python train.py --num_hidden_layers=8 --hidden_size=224 --n_experts=40 --experts_per_token=2 --d_expert=144 --d_shared_expert=0 --hidden_act="drelu" --moe_layers=[0, 1, 2, 3, 4, 5, 6, 7] --router_score="softmax" --normalize_top_k=false --routed_scale=9.27 --balance_loss=0.0107 --balance_bias=false --init_std_router=0.0249 --lr_router=0.00173 --num_attention_heads=7 --num_key_value_heads=1 --head_dim=32 --vocab_size=11737 --norm="rmsnorm" --norm_place="pre" --norm_eps=1e-05 --positions="rope" --rope_theta=10000.0 --rope_fraction=1.0 --qk_norm=false --attn_scale=0.177 --tie_word_embeddings=false --parallel_block=false --init="uniform" --init_std_qkv=0.0374 --init_std_o=0.0374 --init_std_up=0.0374 --init_std_down=0.0234 --optimizer="muon_variant" --learning_rate=0.00765 --lr_mult_o=1.5 --lr_mult_down=2.0 --beta1=0.95 --lr_head=0.0107 --max_grad_norm=0.5 --warmup_steps=200 --schedule="wsd" --decay_fraction=0.582 --decay_shape="linear" --final_lr_fraction=0.1 --batch_tokens=[65536, 131072] --max_seq_len=256 --doc_mask=false --train_tokens=509100000 --max_steps=5598 --dataset="wikipedia_en"
Below are experts of layer 5 (counted from 0) of a mixture-of-experts language model. Rows are named router (the router's row for the expert), gate (a neuron's input weights, with its number), up (a neuron's input weights, with its number), down (a neuron's output weights, with its number) and show model dimensions 0-223. Each number is 128 + 24 x the weight over its row's rms, rounded and kept within 0 to 255.
After each expert's rows: "comes before" lists some tokens at least twice as common just after its tokens as in all text; "gets" lists some tokens that make up at least twice as much of what it gets as of all text. This comes from a sample of Wikipedia text that the model never trained on. Tokens count by the router's weight.

# expert 4
router [138 124 107 173 103 146 122 126 121 120 161 179 152 155 139  91 175  99  99 130  98 130 127 142 136 155 120  93 124 121 124  98 110 104 153 124 163  93  93 102 128 124 177 128 152 155 162 145 122 121  88 167 152 159 106  93 105 112 116 154  96 149 151 148 161  96 114  88 145  88 112 106 108 146 154 161 126 133  91 156 132 151 117 116 126 126 106 103 158 168 136 139 149 153 121 131 146 115 129 157 146 100 107 114 157 131 166 138 160 141 145  82 114 163 145 186 126 102 160 155 158 101 154 134 139 131 134 145  81 124 103 159 121  92 140 119 106 137 112 123  68 158 120  89 144 122 130 128  82 123  69 121  90 163 127 124 132 123 140 115 130 136 142 134 121 150  88 157 140 129 153 138 111 173  96 120 160 141 154 170 126 119 108  90 105 116 136 158 156 151 151 149 139 132 123 109 166 101 156 182 109 181 136 136 111 110 143 129 162 102 114 120 123 121 127  95 140 130 147 116 143 124 140 118]
gate0 [141 129 146 185 118 135 151 138 143 106 129 142 112 131 135 166 182 129  97 135  79 170 169 144 126  84 109  96  98 109 170 131 105 127 112  92 127 164 130 129 141 200 157  92 124 131 143 123 165 157 140 187 119 129  96 105  80 111 128 111 121 134 125 143 158 125 110 130 142 129 100 108  84 141 139 169 140 135 112 111 130 126 137 112 148 121 112 128 131 121 115 125 142 146 129 120 128 123 129 101 121 120 164 126 120 148 120 146 114 150 166 106 107  81  78 112 145 136 164 110 164 118 129 114 128 110 112 122  90 135 169 131 149 139 146 110  88 131 137  96 135 139 173 138 129 139 160  79 134 147 129 174 145 166 124 124 113 180 119  89 157 146 107 108 139  98  92 159 142 145 100 160 142 136 112 144 118 101  84 102 132  66 102 142 111 144 138 179 155 108 137 148 145 106 103 144 162 105  85 110 140 152 151 126 154 141 161  95  95 126 116 139 118 140 119  89 124 124 137 175 139 122 147 109]
up0 [153 113 146 140 135 109 138 123 121 149 134 118 140  97  90 132 132 136 146  90 111 128 135 153 101 153 135 114 130  93 161 138 125  90 126 115 108 139 118 105 121 155 135 142 147 135 128 128 129 178 170 171 114 120 125 142 144  94 124 111 141 118 184 142  81 136 139  90 168 102 142 141 121 119  65 154 132 123  80 154  96 167 116 142 155 102 188 113 152 108 133 129 136 146 143 117 124 120 112 117 155 142 118 166 166 159 158 158 136 146  94 106 130 110 131 112 145 107 134  86 168 128 133 156 143  79  99  68 115 102 155 138 140 168 117 136 130 104 147 154 127 182 147 140 137 156 138 140 103  97 127 156 102 111 121 137 165 165 108 151 142 147 146 150  97 154  97 176 174 135 101 141 144 138 140 106  82 162 100 104 144  99 135 135 132 118 117 131 134 126 183 102 116  80 149 115 125 141 159 171 112  96 140 134 132 138 123 118 139 132 121 154 124 108  84 150  97  93 184 137 100 134 107 132]
down0 [119 119 102 150 133 142 105 153 113 139 181 171 122 162 155 123 124 118 104 110 148 107 170 173 173 120 102  96 154 108 121 120  56  58  96 105 145 140 123 130 114 125 114 119 132 132  94 117 176 101 126 147 138 101 113 104 153 121  99 144 177 127 161 135 109 123 129  85 126  63 144 141 104 154 131  96 139 121 137 115 122 133 122 120 147 108 159 110 155 110 112 123 140 105 121 140 123  84 117 107 142 155 144  85 130 114 137 107 135  99 113 122 111 124 164  97 148 128 122  82 184 126 133 105 138 172 120 178 110 128 151  69 143 138 134 118 177 158 104 105 110 127 132 124 129 141 136 154 109  87 118 144 118 125 104 128 116  87  96 141  95 102 126 104 178 150 131 130 158 139 149 113 152 131  96 142 167 172 142 108  87 106 160 130  99 126  89 107 118 118 108 155 156 150 134 156 114 161 132 112 176 122 137 112 115 112  93 161 139 142 121 131 129 149 123 116 144  87 114 110 134 108 143 133]
comes before: ":", " the", " by:", " a", "s:", " The"
gets: " of", " in", " |", " by", " as", " on"

# expert 25
router [145  94 116 172 117  86 115 118 110 141 138 129 175 121 136 114 107 160 139 105 125 132 103  93 150 142 131 130 108 158 101 125 148 146 156 143 126 145 112  91 114 140 130 106 141  86 122 170 126 114 146 148 127 119 151 130 192 140 100 170  78 142 129 119  82 168 159 157 157  85 146 114 135 169 144 150 150 145  87 120 111 131 105 129 158 115 131 110  99 136 132 143 100  94 103 135  99 141 139 101 165 121 113 113  90 153 102 113 117 102 105 130 169 133 150 130 104 188 147 107 151  98 143 125 170 163 121 146 128 126 127 125 163 128 127 160 116 168 150 133 124 122 122 182 134 122 161 144 124 146 116 148 146 109  83 139 147 160  89 145 149 125 105 117  93 101 126 145 115  89  97 104 134 111  98 128 144 142 115 107 175 120 119 117 124 133 107 150  85 117 119 173  91 121 110 123 165 110 115 166 156 152 120 113 107 178  94 174  97 110  88 134  78 109 109 146 140 110 109 105 120 127 155 109]
gate0 [146 103 136 133 139 111 160 118 128 114  94 155 110  79 172 141  72 137 112 111 115 128 147 150 116 153 149 143 110 146 104 154 138 119 122 120 157 113 115 132 132 148 126 108 109  94 107 133  68 116 118 135 128 139 160 145  98 135 130 108 129 102 129 111 121 139 144  87 136 158 109  95 142 145 105  63 122 131 166 116 101 124 154  97  98 121 145 132  90  85 144 122 157 111 199 157 135 156 165 145 130 119  95 111 122 117 138 130 112 159  86 121 112 115 191 151 163 147 131  93 131 121 130 136  84 128 100 168 136 136 137 109 159 126 109 141 112 139  97 147 154 140 162 106 133 122 143 130 147 159 126 162 107 142 128 146 102 181 118 119 115  95  92  93 105 119 194 127 113 160 101  78 172 126 129 126 128 125 142 148 151 151 155 109 151 164 125  89 158 137  99 139 144 146 122 108 149 131 154 143 163 125 160 114 155 136 108 152 117 134 150  68 155 114 100 155 124 102 151 152 101 100 152 150]
up0 [112  80 139 135 126  80 137 138 145 120 174 139 112 141  75 147 134 148 126 109 110 117 152 158  85  73 133 151 138 176 104 136 120 156 153 160 143 129 111  83 119 141 139  70 143 147 141 120  92 106 114 147  95  93 126 181 121 101 149 132 147 127 117 111 160 122 148 145 146 168 198 128 144 130 133 120 181 126 154  74 110 154 147  59 148 117 121 107  94 108 105  97 137 124 103 137 112 100  96 108 114 152 148 112 117 139  88  93 109 119 145 129 121 143 121 133 143 126 137 148 155 120 102 140 133 113 114 115 149 163 117  98 136 119 140 110 122 137 108 137 174 127 124 184 140 117 161 131 131 110 158 152 111 149 106 126  76 145 111 154 101 111 115 168 182 102 164 145 122 134 128 121 128 100 126 119 145 112 128 121 146 104 121 133 141 137 133 144 119 176  71 107 119 132 178 114 132 111 128 153 136 158  80 159 163 136 118 143 137 112 147 109 130 142 123 131 169 101 139 125 102  91 145 119]
down0 [119 177 127 170 145 163 119 163 154 157 110 171 101 107  80 158 159 125  92 126  97 144 146 177 139 123 112 110 171 127 129 135 117 114 166 138 128 103 138 119 118 116 138 132 143 125  93  99 176 124 106 113 157 106 102 127 165 111 137 132 182 158 140 111 126 105 167 137 154 108 113 160 114 136 176 133 108 133 136 165 156 129 114 112 102 108  99 119  95 149 132 140 111 114  98 103 111 130 107 141 109 117 103 180  96 128 181 113 133 107 120 131 134 102 134 103 129 107 139 154 119  98 103 152 123 164 166 179 107 125 143 167 103 146 124 152 117  98 140 121  66 165 178  97 106 114  82 145  92 115 111 134 119 144 127 153 164 135 150 147 101 107  88 128 138  92 118 117 125 122 125 163 125 110 120 147 150 102 160 119 162 145 125 137 137 132 135 124 123 121 154 140  89 130 110 184 132 102 149  96 133 164 116 117 116 145 155 121 119 103 120 128 126 104 171  86 155 180 128 163 150 119 122 134]
comes before: "\n", " The", "-", " In", " He", " It"
gets: "\n", ".", "s.", ").", "es.", "ed."

# expert 20
router [130 145 114 177 125 139 113 145 121 100 141  73 128 147  89 138 156 153 147 119 120 102 148  98  87 117 111 121 136 112 133 123 140 123 110 148  89 144 139 120 138 131 119 125 119 141 120 135 122 159 171 149 101 125 164 123 120 142 122  88 128  70 119 109 144 176 131 158  93 130 108 107 135 158 130 139 131 138  98 128 111 120 125 127 123 163  96 151 102 135 152 114  97 175 152  93 186 119 111 163 135  91 124 109  91  90 117 146 150 116 121 127  97 160 109 102 115 163 123 143 161 132 136 140 142  84 136 133 177 110  82 128  93 120 110 121 154 121 136  85  79  82 112 106 138 128 137 129 128 135 134 118 107 147 178 109 147 162 121 124 109  89 127 113 105  77 149 127 182 185 136 161  85 180 117 165 158 131 121 124 135 162 152 108 169 126 108 130 119 120 142 149 130 118 139 111 182 154  98 143  93 123 129 130  84 136 119 163 129 136 108  76 151 142 130 137 128 123  89 131 153 109 120  98]
gate1 [109 141 130 135  96 173 138  96 102 145 121 132 101 135 115 153 132 115 105 100 157 132 143 129 112 102 107 126 120 124 122  95  99 140 155 125  73  95  93 137 189 122 116 152 171 120 105 129 129 139 157  93 159 156 137 116  87 130 129 146 112 115 132 122 122 100 137 114 110 118 113 149 115 172 115 210 108 110 116 131 115 161 157 135  87 124 157 194  90 135 107 136 140 130  87 139 178 163 127 114 136 180 131 143 115 120 130 153 110 125  93 107 123  86 131 133  84 186 152 104 122 134  96 134 144 101 113 107 111 114 136 154 111 112 122 187 134  96  85 118 131 116 140 134 147 149 159  94 120 112 117 147 129  94 151 161 173 110 117 101 128 141  92 125 131 137  86 143 136 116 108 135 126 173 108 159 103 140 112 141 163 101 142 148 116 128 134 103 111 149 106 154  93 128 150 153 156 132  96 108 118 126 139  82 149 120 144 139 106 146  88 114 100  84 114 101 128 147 141  90 134 135 107 107]
up1 [105 110 150 141  80 154 138 120 125 135 157 147 123 122 133 142 166 124 136 121  99 167 149 131 139 113 122 176 140 127 130  94 142 144 129 111 122  94 118  77  71 130 114 123 128 128 145 160 101 159 145 160 129  97 162 131 135 158 105 152 119 140 123 113 201 163 127 123  93 157 135 142  95 182  82 132 137 141 108 121 117 144 139 138  88 114 160 136  38 136 127 126 132  93  99 141 132 139  95 133 150 113 118 130 134 117 126 111 117 125 117 130 146 162 126 150 135 130 135 133 119  91 123 123 165 100 122 128 100 122 162 125 134 114 168 116 147 135 113 154 116 114 109 152 170 110  84  97 112 102 139 127 119 142 153 156 183 152  97 124 128 147  96 108 134 136  95 135 118 157 127 138 124 164 152 134 106 106 132 114 158 145  88 109 134 160 170 137 138 100 111 137 123 130 146 135 106  92 130 190  97  65 116 112  99 139 117 155  97  99 106 102 141 122 138 183 175 114 118 131 169 150 125 170]
down1 [106 109  81 152 175 116  99 129 114 114 151 185 156 130  79  77 162 152 135 112 123 150 142 141 122 144 120 124 121 148 133 153 120 136 104 133 143 110 134 168 125 150 153 138 150 170 133 126 119 109 142 132 184 165 129 168 107 100 136 139 110 124  86 109  89  98 107 155 116  84 116 117  94 111 130 123 130 131 119 104 156 130 140  82 141 112 112 192 146 142 134  63 137 109 186 160 132  90 142 120 127 134 108 110  99 138 140 165 120 133 120 119 123 142 132 129 142 119 128 143 138 143 103 122 111 123 116 138 167  74 104 148 116  78 173 101 134 113 121 170 118 155 131 134 111 130 130 117 164 122 117  99 118 101  99 122 159 117 146 123 110 115 153 143 129 155 125  97 138 114 101 143  97 133  83 128 108 121 137  63 145  97 162 128 189 130 111 166 160 143 146 145 111 112 154 120 131 133 118 114 121 151 134 116 105 150 146 116  99 183 113  84 117 153  85 103 115 145 136 132 164 112 100 148]
comes before: " ", "\n", " 0", " 1", " 2", " 3"
gets: " |", ";", ");", " Conservative", " mi)", "°E"

# expert 8
router [149 119 151  94 141 146  81  98 119 132  66 132 143 144 184 112 126 170 109 125 138 148 153 126 127  94 159 129 120 135 101 116 116 147 129 170 160 115 137 147 102 114 137 118 128 104 129 138 124 130 131  98  97  95 144 131 147 184 144 101 114 105 157 119 100 118 124 104 141 110 203 145  90  97 115 164  90 144 105  90 103 130 131 135  83 130 117 126 149 134 107  81 166 127 126 100  91 182 134 117 111 133 136 124 128  79  95 114 156 109 169 112  89 125  86 148 174 131 152  96 117 168  99 102 152 170 119 134 148 130 132 108 102 113 163 151 128  91 155 113 131 157 130 129 135 135 107  81 132  93 106  72 116 180 101 149 102 116 137 121 107 134 155 149 160 139 140 134  99 130 115 136 160 118 131 146 146 137 177 151 170 101 138 128 105 128 131 150 115 123 148 146  86 129  98 135 130 128 169 135 133 114 118 150 126 107 137 174 144 122 122 133 143 112 168 128 145 108 144 158 116 149 147 122]
gate1 [130 114 126 142  89 115 112 119 132 113 116  99 138  73 171 153 184  95  99 125 130 133 159  91 122 127 118 154 108 115 133 104 132 171 101 135 126 153 149 129 121  91  86 151 181  76  85 106 136 120 147 160 102 100 145 111 167 114  84  66 111 104 121 102  73 140  98 142 128 147 133  91 140 140 115 110 152 128 121 146 138 148 114 113 137 120  99 110 104  89 153 149 158 106 107 143  92 106 145 113  97 143 142 136 109 137 111 108 132 134 132 126 149  90  88 123 151 172 139 133 148 170 131 115  92 143 172 141 114 117  96 168 130  67 120 137 150 131 107  96  81 140 120 167 145 130 107 129 117 116 163 122 137 153  88 137 123  98 141 120 112 101 118 142 129 127 116 146 110 144 126 127 149  90 101 112 157 119 113 101 104 121 126 127 143 174 136 152 145 139 132 142 106 116 102 148  77 114 143 200 133 143 132 104 123 108 158 103  83 156 151 128 153 150 111 136 139 134 140 137 160 120  90 132]
up1 [134 125 137 132  90 123  92 129 130  73 123 140 149 140 138 134 130 120 116 127 114 104 153 106 149  94 154 154 143  56 156 148 125 183 110 142 142 151 158 107 142 109 127 127 137  88 126 156 138 116 132 121 101 124 106 142  85  69  76 136 104 149 132 100 128 112 152  90 134 133 123  72 167 121 134 101 165 132 146 135 125 163 150 139 125 144 145 120  86  63 123 115 102 113  77 124 132 113 155 164 144 134 143 144  84 124 101 162 152 162 159 164 133 163  95 145 120 147 149  79 130 131  84 120 131 150 104 147 120 139 122 121 154  85 126 164  78 146 144 106 146 137 103 169  94 151 123 134 103 103 100 120 158 103 120 116 124 142 137 125 136 103 139 154 155 144 136 102 112 102  92 131 118  98 105 105 110 165 126 147 187  96 133 154 110 154 149 144 143 124 158 165 142 116 127 164 108 137 100 134 128 163 118 114 114  99 142 150  93 129 122 160 123 136 134 133 183 127 106 129 122  99 138 143]
down1 [101 155  95 122 115 127 111 115 105 114 160 129 141 127 116 132  68 178 140 146 155 103 110 126 134 206  98 140 156 130 143 146 107 156 170  93 130 142 135 159 170 122  73 128 128 168 171 114 124 126 157 163 143 138 139 182 118 126 144 140 152 104 103 132 161 101 106 148 109 140 138 131 129 119 127 155 144 132  75 141 146 127  98 123 156 116 155 176 148 175 150 102 135 147 134 131 139 103 123 116 114 144  82  97 173 104 144 133 131 146 140  88 106 172 104 134 133 148 121 104 132 118  84 136 126 118 160 135  98 139 124 131 143 104 132 166 140  96 110 110 102 115 127 152 103 178  98 151 105  93  75  88 115 115 150 135 173 137 101 119 108 116 146 111 137 136  99 132  91 120  95 170 117 110 126  95 148 122 124 127 117 116  99  97 108 124 120 126 136 136 112  99 128 108  97 118 155 150 109 151 108 125 128  89 124 178 135 177 126 105 133 162 163 113 161 122 125  99 128  88 135 136 122 157]
comes before: " |", "|", "5", " —", "2", " Albums"
gets: " ", "\n", " —", " –", " $", " −"

# expert 6
router [137 120 130 126  86 117 176 133 125 114 131 129 146 107 132  93 135 138 101 136 174 138 110 129 150 129 118 138 126 103 123 115 114 121 149 122 144 118 124 141 132 129 133 130 151 108 136 134 113 159 117 110 118 134 156 105 149 128 119 106  63 129 158 127 149 148  95 154 107 106 128 142 132 164 123 145 128 130  95  87 137 131 129 148 116  89  93  93 155 122  94 149 137 117  68 150 142 132 123 110 149 114  97 131 124 104 131 126  99 109 118 111 152 138 125 157 132 137 128 140 172 101 152 136 161 129 115 137 149 150  96 114 114  87 142 127  75 138  79 126 139 160 136 154 144 125 106 161 119 148 108 154  78 124  87 119 138 129 103 106 168 152 121 159 118 141 118 102 120 110  94  90 145 112 143 153 119  97 143 118 165 109 140 110 132 172 145  92 114 145 143 110 115  71 167 108 174 152  96 230 141 177 110 104 176 171 158 125 109 112 124 167 119 124  93 105 158 173  85  95 143 102 130 122]
gate2 [102 124 155 117  93 142 127 148  99 167  82  85 145 154 117 110 144  94 100 128 113 124 165 113  94 130  65 106 155 177 143 104 124  97 121  96 123 107 112  89 138 132  98 126 135 109 117 102 153 128 123 134 144 117 130 158 115 116 180 136 108 127 100 163 147 161 141 123 107 191 144 119 123 105 159 182  87 150  89 112 136 112 140 130 113 104 160 149 111 154 124 123 132  96 124 186 159 137 120 120 160 137 159 105 150 157 131 147 106  83 105 106 138  97 129 134 127 144 150 120 157 157 134 133 105 151 129 169 130 106 121 121 156  96 111 114  85 125 127 157 138 121 114 111 123 154  89 149 116 146 136 143 107 120 135 128 166 157  98 148 144 170  81 141 103 103 105 133 119  75 106 152  92 137 116 126 147 112  87 158 134 125 113 152 162 115  99 130  88 101 114 134  98 123 174 105 139 132 137 131 115 165 116  96 134  91  82 110 117 132 109 178 159 100 105 104 137 129 142 109 128 135 143 112]
up2 [139 136 134 120 148 128 152 155  94 137  87  98 147 111 159 113 149 154 157 115 154 104  95 103  89 153  82 154 159 126 149 151 144 159 124 109 111 112 152 158  77 114 136 174 109 146 220 107 137 121 142 104 129 155 126 153 143 116 110 145 147 147 136 116  94 135 123 165 104 104 134 145 162 164 148 121 127 120 129 111  93  98 113 145 167 154 123 115 152 122 119 128 149 103 113 160 140  87 126 101 128 156  83 144  73 155 148 118 134 121 132 144 162 106 105 104  50 132 164 124 127 189 128 109 119  97 132 161 135 113  98 108 123 147  83 126  84 174 170 153 131 153 126  93 126 154 125 167 116 166 149 135 108 168 159 124 147 127  97 140 135 133 123 127 129 145 130  92 127 116 117 142 171 136 153 147 136 135 100 150 119 126 139 147  85 132 154 133 137 157 136 146 142 149 152  98 153 113 136 127 135 165 153 151 165 138 116  96 121 124 142 109 153 129 135 134 145 146 154 130 141 163 132  97]
down2 [151 121 124 153 191 152  80 129 160 150 115 153 153  59  94 107 113 148 140 106 120  82 124 159 141 101 141 107 163 141  73 135 108 151 155 173 108 136 122 139 143 103 128 142  88 101 131 163  98 118 123 155 139 115 158 124 148 102 133 141 181 107 143 103 126 108 151 145 145 136 144 134 130  98 109 123 100 142 116 137  91 137 113 151 121 125 177 153 153  91 124 174 113 108  75 133 123 136 168 108 107 104  96 173 125  74  86 116 107 148 125 134 121 149  97 140 134 137 110 135 124 109  87  89 130 109 108 158 120 128 116 131 116  96 148 140  77 128 124 123 119 109 147 133  96 155 105 136 106  87 114 153 120  99  87  83 127 145 111 105 135 111 127 119 138 127 120 121 127 101 126 139 114 139 137 122 164 172 116 108 135 137 148 109 146 122 168  89 128 149 114 157 141 165  92  82 165 154 159 135 134 121 118  96 152 108  81 164 139 129 153 144  94 135 124 139 107 115 109 106 114 155 162 123]
comes before: "-", "\n", "|", "=", "The", "=="
gets: "\n", "-", "==", "===", "|---|---|---|---|---|---|", "|---|---|---|---|"

# expert 0
router [ 96 152 107  94 126 152 121 105 135 135 115 142  80  99 143 116 141 146  76  82 131 139 108  93 128 146 122 109 119 151 152 155 114 124 114 120 150 159 123 118 155 102 145 137  95 156 163 116  97 134 114 134 124 108 108  73 133 104 129 127 136 137 140 101 120 144 116  84 123 159 152 156 105 115  73 131 124  84  99 128 109 160 156 140 130 114 126 112 112 100 143 117 162 110 105  98 132 147 119 176 100 121  56 102 157  98 107 176 101 154 138 115 116 143  80 124 133 121 137 116 174 157 100 134 160 155 132 134 100 127 167  90 139 143 161 143 175  84 108  99 114 151 141  94 125 158 105  91 159 107 136 158 156 154 120 127 112 179 139  97 150 124 107 131 156 142 159 112 108 110 110 145 100  94 109 125 126 161 125  87 147 127  96 136 109  72 130 121 131 151 162 173 165 124 138 146 156 166 115 120  85 119 137 160 150 144 159 120 122 144 146 107 127 149 157 131 130 140 124 130 158 132 142 113]
gate1 [ 92 128 129 114 177 154 120 110 113  89 158 111 121 178 165 153 111 129 146 135 140  80 136 117 134 133 112 137 120 155 123 140 119 162  81 109 148 155 152 127 153 116 154 171 119  92 126 108 113 140 166 119  91 129 111 149  86 114 131 176  96 117 122 149 141 109 154 125 119 129 125 121 122 119 141  89 112 103 174 125 131 163 114 155 107 157 145 140 135 127 165 111 146 142  78 100 129 129  76 117 123 120 157 143 125 125 106 115 136 100 123 109 133 154 142  93 157 133 172 120 137  98  96 171 111 169 118 104 134 142 156 154 122 115  83 146 129 103 127 159 137 199 125 121 138 144  96  98 135  88 105 148 152 145 128  87 171 118 163 150 142 153 154 104 117 137 106 123 109  74 126 126 130 149  74 129 123  89  96 150 143 122 111 134 135 124  85 163 131 163 153 149 123  79 167 138 161 124 132 142 124  94 168 124  94 162 143 130 139 138 141 131 119 144 150 139 137 143 128 184 171 112 148 122]
up1 [132 108 171  92 172  86 137 135 158 166 126 135 135 124 118 147 115  97 136 103 101 127 149 114 132 138 137  99  60 140 100 132 173 107 147 111 121 110 165  98 142  84 123 121 122 129 155 154  98 124 133 121 159 114 128 124 116 100 121 149  95 119 124 175 121 142 114 129 128 144 144 109 114 105  72 118 137 118  96 159 132 142 109 120 130 148 131  75 149 135 121 148 123 116 115 170 117 114 104 140 101 125  77 113 129 145 114 139 144 123 201 129 129 136 161 112 115 174 193 109 111 129 130 123 111 122 123 173 119 138 158 116 118 151 163 143 156 113 166  63 122 115 128 115 155 125 100 186 134 113 116 192 163 108  98 107 112 129 149 111 138 131  88 130 103 159 147 131 145 109 113 129 156 161 112 152 111 125  89 110 115 134 133 108 132 141 128  91 105 152  98 114 166 107 133 120 136 164 125 149 115 147 187 172 167 116  95 137 171 126 112 133 135 127 137 135 103 102 150 117 111 165 144 140]
down1 [126 164 115 101 113 138 101  87 126 128  96 113 158 102  93 129 133 158 125 126 106  64 154 145  93 106 115 112 123 158 138 121 140 142 137 156 146  89 119 162 109 148 137 137 116 136 120 138 121 140 188 113 112  72 131 110 127 115 133 127 129 123 125 155 144 158 144 161 100 107 145  71 115 162 154 135 182 133 126 147 108 117 141 108 119 202 114 119 119 109 165  75  93 103 134 107 108  99 130 143 116 147 170 142 150 135  89 156 131 122  99 122 116 159 100 145 108 183 166 126 111 175  98 138 115 100 139 128 109 131 165 140 105 176 102 164 125 138 151 152 111  89 116 141 155 171 141 141 142 108 147 124 105 143 130 112 136 127 150 110 111 138 146 145  96 149 119  95 118 165 145 124 151 169 137 140 107 152 115 127 109 161  65 141  86 109 113 110 138 124 109  95  87 101 126 128 108 134  88 113 118 137 138 101 179 106 128 144 145 118 132  98 133 177 163 151 137 144 129 141 131 136 100 121]
comes before: " |", ";", " Candidate", " Team", " %", " Score"
gets: " |", " ", " 1", " 0", " Team", " Votes"

# expert 12
router [132  92 174 124 146 149 158 127 131 173 122 109 174 120 161 145  97 148 151 135 162 127 146 139  87 139 166 102  79 117 109 133 127 126 118  94 126 130 150 118 106 116 141 103 135 108 112 160 119 125 136 118 124 145 134 148 149 132 132 123  97 120 102 111 110 111 161 147 168 105 131 120 100 136 128 118 106 149 146 151  92 149 108 155 152 195 150  82 121 120 129 109 166 104 134 129 132 122 168 126 110 125 122 110 101 141 152 144 160 151 171 168 165  86 140 164 142 189 138 132  90  93 127 155 134 174 175 173 155 105 125 131  85 143 120 122 158 112 143 129 160 142  96 168  94 121 134 120 111 104 141  98 159 121 130 105 111 132 153 172 172 131 119 130  72 121 129 122 119 131 153 121 103 145  98 118 145 110 152 137 132 137 117 108 187 129 135 140 118  74 118 152 118 172 152 145 119 135  83 116 127 144 154 125  98 111 129  99 124 119 136 116 106 104 156  98 136 107 105  91  84 155 122  83]
gate1 [133  85 149 123 103 104 125  70 117 117 118 140 124 102 174 131 107 159  90 123 142 147 131 175 125 127 163 156 173 124 116  86 146 165 181 112 129 153 105  78 147 145 102 122 150  91 137 135 123 123  98 111 130 143 116 139 105 148 109  99 125 111 111 115 128 116  99 138 144 148 161 144 150 141 138 164 114 146 133 116 165 134 126 100 119 104 160 104 103 138 113 136 140 137 156 126 108  77 126 150 135 171 110 105 113 121 112 110 158 148  65 125 158 128  58 105 138 153 136 134 111  84  88 101 137 107 130 118 107 109 161 144 120  95 112 110 105 181 145 114 170 165 115 150 139 143 132 148 134 111 129 142 109 141 121 147 127 135  97 142  98 140 135 142  89 137 167 155 173 165 143 157 148 100 124 124 103 113 151  86 170 105 113 144 135 141 127 148 127 134 143 163 113 113 126 107 103 124  95 141 128 159 104 124 152  81 110  84 116 110 111 129  77  99  93  83 113 162 109 151 139 146 125 149]
up1 [121 108 150 111 170 118 108 106 111 138 122 123 135 154 147 170 136 120 141 114  72 145 163 178  77  77 149 140 176 122 100 134 115 167 156 122 142 134 122 107 136 150 117 114 104 103  92 130 150  67 128 154 141 143  82 161  92 167  86 167 115 139 116 126 121 137 180 116  95 145 116 115  84 122 146 144 157 112 192 159 120 113  78 149 160  97 133 120 114 110  65 115  99 110 143  84 123  98 122 131 132 144 120 113 123 139 127 121 178 141 112 159 144 118 106 117  95 103 148 121 141 123 104 113 145  94 134 138 167 100 142 145 134 103 122 116 121 152 125 145 169 149 106 134 144 139 132 144 134 148 127 120 153 145 131 129 134 109 134 139 118 135 128  98 124 131 138 111  95 146 128 128 115 137 138 136  97  92 133 125 153 121 105 146 130 133 133 112  97 133 160 123  96 104 172 161 148 127 153 139 117 169 100 140 138 108 170  68 136 104 110  72 141 110  93 130 120 177  89 152 146 116 129 161]
down1 [111  83 109 144 103 159 157 117 145 138  96 139 151 113 139 150 144 104 164 156 141 138 136 138 159 103 139 128 116 121 128 122 131 104 100 143 115 132 141 147 151 143  91  95 138 135 132 138 174 184 180 142 112 122  76 146 147 143 139  92 156  93 122  74 127 108 135 148 189 128 131 123 112  93  84 164  97 182 172 108 150 158 154 146 114 161 141 190 139 118 128 102 127 127 134 120 106 132 125 107 141 121 100 125 151 126 163 156 131 121 138 159 148  83 127 152 142 130 133 148 120  87 142 138 128 163 133 110 139  97 120 172 158 135 123 107  90  99 152 129 118 145 132 158  92 122 164  78 138 148 153 116 110 103 185 115 104 119 105 126 145 116 114 121 128  87 111 190 106 140 135  99 123 121 140 129 182 115 143 103 109 120 172  92 109  96 141  95 152 123 155 130 129 151 112 100 104 114 130 131 131 150 127 163 101 134 146 147 111 149 184 115 149  99 105 136 143 156  97 117 138 109 140 129]
comes before: " and", " which", " but", " the", " he", " who"
gets: ",", "s,", "e,", "a,", "),", "es,"